From a checkpoint of a small mixture-of-experts model trained on Wikipedia: vocabulary 32000.
Below are experts of layer 3 (counted from 0) of a mixture-of-experts language model. Rows are named router (the router's row for the expert), up (a neuron's input weights, with its number) and show model dimensions 280-335. Each number is 500 + 40 x the weight over its row's rms, rounded and kept within 0 to 999. Numbers have three digits each.
After each expert's rows: "comes after" lists some tokens at least twice as common just before its tokens as in all text. This comes from a sample of Wikipedia text that the model never trained on. Tokens count by the router's weight.

# expert 5
router:479481486473495543477435561536478430508499518495564517406576545476493469503505535495537538472491436510508565526548475528562473440504501485446401460478464504428528542425
up0:489511428507492511496503560506474509456506485525511428542550472543524453504485500479534513511529543454470519487506489491488508502502440610529538507540505491479469471490
up1:484430515452507501451440576513464449478402529502486550472482502536448561588564506485493524521530455519531517519492495463496531451514470508539628507418527473557543455458
up2:556496485432535490508528480545515428455561567485561545517485529468427574496487500604538563453525477507537529508508472472500622554532526515464443432560581454515499455561
up3:557555505536463546539488606419498499457567611474548508528464490529454447506454511559512505485468499490490468532544540572559525500535485512496442459513480530536507591511
up4:477544521441473520488455480502480478526547496522517444506445529545486468417607426532503573478540554488463488507482492485424477463538508539477512559479542463476547503472
up5:410499491541511533520377496545532554502494559489544449518527494545480540489447478501498514516521543508453517519546503458478579508446502492515528445529504520501532491443
up6:585495440459569514490469508523526510503465484550576538442458493569444476490444454455507429431545472460483491481531439470487553529584579543448530495527509511515462458525
comes after: " was", "-", " is", " It", " were", " it"

# expert 23
router:506509543494539546444519543558396461509496564452473469499496474568497444524514538494573523470505535537493545496514395608488528532584478457509489412427506541487538585410
up0:494457556414556398468575495477485478482580505502474518481420560523482456457477499511445540453518549541544485505565451505458550495466453533467484473539502475485446583472
up1:461527498448453461415481458541505479503430573504515551444482496458443519544477547556482547486547469491515519581490447518490527515547486515431503490502527473503549425431
up2:537562489471477505489477506496595494475539590488511525503498421465469499525410489531492489408469476531517527502538467536493563506519499493462523431552503470482523480527
up3:521507573443443523442543488532468442537465588501512473436515493503404486501460502479545446527501518449481542497479457428479449561537548546547448631498546500463503532443
up4:495544623445420528420524471545417472454505564503500501427439508523427529526464498474516554498470536525503495452504492489466531530476469512449420420474477457489407508466
up5:498533511502404461460510523474523468498509461486439484520466531502441482522479539501395498582474523585503548473486499463463483569461565526538480469506497544522494454522
up6:517515492550532519481417575459488497444464461482531550506515544530550487467516515489508555567481480468454540471461476536487434510484551490492500530573470451451466525511
comes after: " 1", " in", " 2", " ", " of", " 0"

# expert 25
router:517447437489497510503540519483495534493552496501522479544513523534491478529447559521513523507485487515543565469507491483507575447500547437487459475502538471552517503537
up0:467519493455497551520495525455487549450546539439476508557484486486451446512465506464468543468526525507539443486497516498530486536552496540548510472449478562503483496489
up1:499533518501522511489548502562464513548458441497499502572479458541470543502411460602492546515427453423470546553469473550511576470452571541501528494472507471470475441490
up2:391530488463547559465500527525475509480502549506496504566553480517464434480458522469474484461522508516429537428483548509373540406439601538524468507460509509599502494513
up3:489524530499473462498564516489499504594579461483477506535476457526510496489550456524497530494576458574504542499514459492586465462478561427452552503445426542480525474461
up4:537514452481473552520464498514468434444512451468512514439569468513522447462542515497480539575488499462465467533470513490480499490488515508460485530478540640517551515415
up5:471525503437513499487481474454535464564551497466501550474487513469528475477555452474480523499516544580498494557478461516473470545498467524525509441543510574585571526496
up6:494554515489498497467390517505527540508444458448468541470503462479408518410507489523458449487494489507399546564465409533464526487529478491491452552473500461524429451503
comes after: " the", " a", " his", " The", " their", "The"

# expert 3
router:520493484507516499466495503523493543556496543491566510479541495548486476496478526529497519480445517527576490455563477474464536490549485405477493484522465557517514518504
up0:579472450535453477484512441607472518507443369473524516512467525561578560475450498461525509589494562505508563408583521460493533468498455499575494427553502486477537525455
up1:496596564578512491535478536512445503461583426583546528538531526547552480422424502518503469529476492479502517550431443503461565496491484421502428462493471498511485517546
up2:488500526565465496489476496498527540522472468536534490527510533520516490467493498524459496489518547494521567426437515511465515519420481415492502545447425474519519520551
up3:518511452490561518501453516518520465541542539452571442498521531489497430515402493536480503495440468456446552559497454508533542518507478459553445478508538490477524435569
up4:475530495411423417502468479528540550497520572474523481560588478492554424440519568538465556473503505486457504510586533528589498477515559498545504516389545542543498542546
up5:547448524459490453440455514457413486550529527394479493518520521518535579462504490459483547497535513515548431416533511528592464462510511494512511448552458544476409491480
up6:533432445463516486525461541516602517507513461486585535441484455544478479472506522523497546549467558496442513536606500550506556562526479505472438538510494498574501522563
comes after: " the", " a", "-", " in", "|", " his"

# expert 17
router:517466512461548570459487528520419468459459527509513482445534536558505478487543557500520495513477464458521504467506479460504507481529481466455522463516517480468507525506
up0:502465407584555514482503508497459510495423452513546584478600518545542431511472512510495551468449471470511580420491450487531493448485469421413488465511531485540466459497
up1:524472514509509570475485561488505525507489429491527516559465430522476425523482518445558563509486490467555524533445503551515442400518543550489535480446431536523517529461
up2:494501527480539489462483481485531510492542531504498444465447443497538481458541518544548487508533510453522484500491537512453500532492555491491524540509508529553465480495
up3:467473499524505548494506497475558395501523540517522493461498494507565469471501480523474524585513453436490571467422605479463565456530587485478409422513473525465489450508
up4:465442533516494556507539454499528445516476463472565525422526499633506516568522478546513528535490467464462549532494488501468458458521458515479511492440544518514508479474
up5:457492434550503554505472495506483492520435509517466503499498570468403524537528534459527501492443456567503500389459518432539468473521464469491527480516500458514533575552
up6:511416527516493457546510504497523444474524468461559553423524497536545465477547512517515549515529562478527488484538502475505475493488551501521539424516518495534495504513
comes after: " |", " and", ":", "|", ";", " /"

# expert 26
router:461501517482476512455491496514491531492488534468611484505490517502486498523433569508502499520477535480504530507526495493426485435502551458509477519478517466504442540479
up0:524536490467473514514563537473549497493495469431457512390621523438580526529495483458475495531492460520485534539517494506507495480478465470543525465529497529568532461453
up1:516507513462464462461507490480478519538506545585452447554433484536455526517533495599468442541488530536470519455528494469481607429413513486590486505468488461539482512434
up2:454476482518494541578528504425541548517535550454538484544518570514517524490508503522512495464539459541477398569568476476495480539547505438533528461554454478526500539518
up3:506588519512441473459469471518474454565492419413589540525565475474549529505511492579468506557498493483455475480506464577497522483530466509560552469460493425481465462531
up4:511550552478495432497506484536504532535536485495481502489481411548494510501487429490547487454495454507478478462536473493503541425414487497445553442455540556495491581515
up5:514481487530556462423445511444526474457510529524518429482455476529504477449424530487470443478512504509514574510445498459463466498522535518424554459519504518545464478606
up6:443514562537557477513515468493595522478468495498553506486498560473542443494526565504468491572517489544501480506460535391478503511538457447507498491485434435526463507516
comes after: " the", " a", " of", " in", " The", " and"

# expert 22
router:476457440470500524512497533577464551563488543478551469492501538504492510499470522554522484410481465471515495411495451575492529502521497432457510468468477528524456474555
up0:501514521537462490517562511582512553464441508437493583472402500501444470472403557476495484561555542521493499556478542490487505571460481556504457455523468551527486503578
up1:618479487474471518590477516461453485434513482517561520489488518523551545467467533462452493556513476521466541555480567459469431462483399473450553506416423492512504543483
up2:480489506551511459511522466476507456534529477513518524499544467418526536490482492497527500570507511442521459527531549550425451504515512542472525525550475571527534574534
up3:518535465518534492527527559425498496492570509483470512484490534496467510486520481401462513485469480531558496528496465488499525530489540521546486426506528530514542542477
up4:520534473481454547461517543551555474464494463471541546508483503542499494477496559507479457543449431462454393567530511495541465565462574448473398486591512502540495542516
up5:571444482475506512468516501504500596557451491538522566591502569525487514527539449492467522538457423511484592505466525474518507469492487453469555497523485475478465501479
up6:498471481429499505545528467515547507553436538501498553560396515495495456555437525526488525505569437521541483448452518458450504443524528512486451506463450534470559504555
comes after: ",", ".", " In", "In", " that", " However"

# expert 11
router:540529516496573542423513475497447555499512571463451495544492499552481441478461497498531513507498495479514516417491465495540505508527511485486532509513473560489490560510
up0:497431488576534541487482444507568466483440514557517553520490492509469490506541484469453528472438468447467501505465475516451595559496524514428468469482516522505493546507
up1:484465512512444500516470447547488409488507603450519464525446508485570531471577471472522488545448505503470509531501515492526482533498464512521534509509546560499531520455
up2:545518486575485520475563498484535485494494513526555519474488528566528464451554505498506531487439533550524503491496408515562593459505470473433428389513498481491453510475
up3:510483529538515542503519525470445550507498447441553540469496497558554497474485527515511455480512539511534519467472485418503474541439486531480451520464448513530473560502
up4:470455479517539494494501361493509460556511482585606512541529506563514477454460544505501473492505488492477586451515448503449465489534467458510503555491501482523493590473
up5:547524505443541473505454433492484508551429531530550490459423519474486516548477481446548482492504466511511493490461557417442568489560518581520526569497528426493460510495
up6:379444451481478479447507577529454550492482476506514558524470561551506536517426500517483496525466491590539458498541534504497490521519464511517523410453422552447516470480
comes after: "'", ",", " and", " of", " in", " as"

# expert 16
router:491533406461556494474516507500477508500523589417519472521555465491501462484398553477513506501486549457547520462520491557483563511507547449531543448465475465484518518517
up0:484511487510454512537499446494551529501522499476489496526539553471462512470520507513491499465482522533582503607469490491489503423562533517402530588486440582439491538524
up1:528462479459445465437498493514393509487501562436512526558476488516544520485472551540520502533481550532466557536561437461369555541448601487485481504504470523505550497535
up2:504470478486446520468469436576465501491523505491533478493547520464579512466470524541505555386521564535489524508544494521521440520552504407536478486478529449509575518475
up3:519494468468547527537498467473465498506408535548518487452532511466491525508451511431507511579442550457490448500538475459476455537533476504424525491423511472565497490445
up4:445504519513476464505472469541469519534517542438577433478572528547490515437368496537406466482534505504541539508542499443459519469480550540538546480478443417520509476547
up5:555497544450520463491538479558497494470479452459517460439485507515509499441538512492489503467424553505525474430495470515507521536505490585446443492512455424448517515594
up6:521513423506540490572468526501525520598490498527544494523478457494468468488494544519530473525472514508503508479458485449491535487526445465570520500510550402543462503528
comes after: " a", " of", " the", " as", " is", " with"

# expert 6
router:505493564470516474484482566513454441466473581453533424495508510509481488479456540520515522452442489433556569520508489463526492511517515531473531442464452529471490507550
up0:514527540447430538433496506522516364532481555504448474554516502506457524572380492551457519519499463455465520504600522513546452457556484500395561473531576548533497504497
up1:500441503457556488515505500513499450510582472445461489541501433484461497549512570498498570497524489454479488495569379473494532519467549509549559453446535527548553484519
up2:564535503534511525534521532565543475465493556427500491559525511510607509480481537435525556492540484443489459487485544556544483565559487519528579468596452509431475478542
up3:479507513471488516439395517500561512439479420464498459497499488503534487416485492459502477496459446452464515530470565530416521515419580503506496457488524516545504517530
up4:511467526534497499475541566470518489552450529485567508498451505475467525600405520541560519556508579484578518497542473553452475534591539530485442438493546476449493491528
up5:562515509519526484436480489454530519465461486446520474474592529521455522504512470513523482484515557472519481475506466500562444486496527466446476508574501498449452390512
up6:492482470472473538478483489582484473459450497469467576460505473491609544411513552494501546435490558475476529589473462535499495541575464457503512417545508512499500567530
comes after: " |", "==", ";", " ", "===", " was"

# expert 15
router:508530423450513543485505522542439492490435538482502496490429467517374467522482507535518568452435524535535554483542508567442513506512483509503451463514498574530509473507
up0:539502456490524551451507519504438485494555528449425633456524550466470494490506499515539509482501500548530563462545429519596486566576500512532526492492491525510465513539
up1:481505514529545577464490582469492465483495515552517486538487505381466485522491507562525501530465500508470510532531519528507471461578491484463491506471502464431505551510
up2:546535483540493533437548473455508517531458462569547500536520455530481430520481474515464541473499450501535494521511518470543557452532499416532493503496549472493511473464
up3:547527508529525544546490518483572496532503555486517463543468460523454528517542550565544528566575570558515525505454452449535463481463475494504513515392512463532455531514
up4:423415461471552516567505517490514499483546542429400527490489502609468548498495531488539492525547541524453495489424486477485480516501515511489519544543494493550491548528
up5:525526438517479549438476455454537580526460517540500513579543510496462545438480481484506457512493552469550536532544442523489490524485512550523523581508456512552450456461
up6:477542462497451484441476483502507580551462517481550488475542472500515460514411569540564516472459518484507584449518539516562520476567463403552463483459570490500408480546
comes after: "\n", ".", " ", ")", "==", " ="

# expert 8
router:522501457471465480488473507537517476531510550496541511521553576519396463506477558548498544538491459479505492493518451486512523516555534492437477477438477486510481518530
up0:432482509505444543450512546519500526515479489520473506408414489477519513498464511491508474575527530495501479497488430559505491490442567490509430482432474488482434538564
up1:561512455466465461407531499518518534498517532551462506475507445536526518558409482470493467519500508463502537443442507469560577460501479489502561506479462500492489589530
up2:556496426510446550570454527558490507529499524560507511540444545536483587535490552486512546521496515488511497494535488470515530565420551480442493468469476467472443482553
up3:535531466549471512505461516511512550474537472449522416451543446487549452542508562466498512469464513477475489462497538506520456470516485504546482441490504493518497498524
up4:476483551451558483448429476502509480558526480484532486480482487544488558510501459524482476438505549469492534519554429487498429491522501491529459470513448507445440496535
up5:555577514481419546555505522485594531487548500545466557512478537460469427507584470501531570540533464492519499503457471486463522506515483484545526518457530508523499456461
up6:539467490554561482530523515548537537523512486521601520436494518470494472452435509474461471536470560507537455514462497495509590493528556515568482467454481481513530530477
comes after: " the", ",", " of", " United", " in", " New"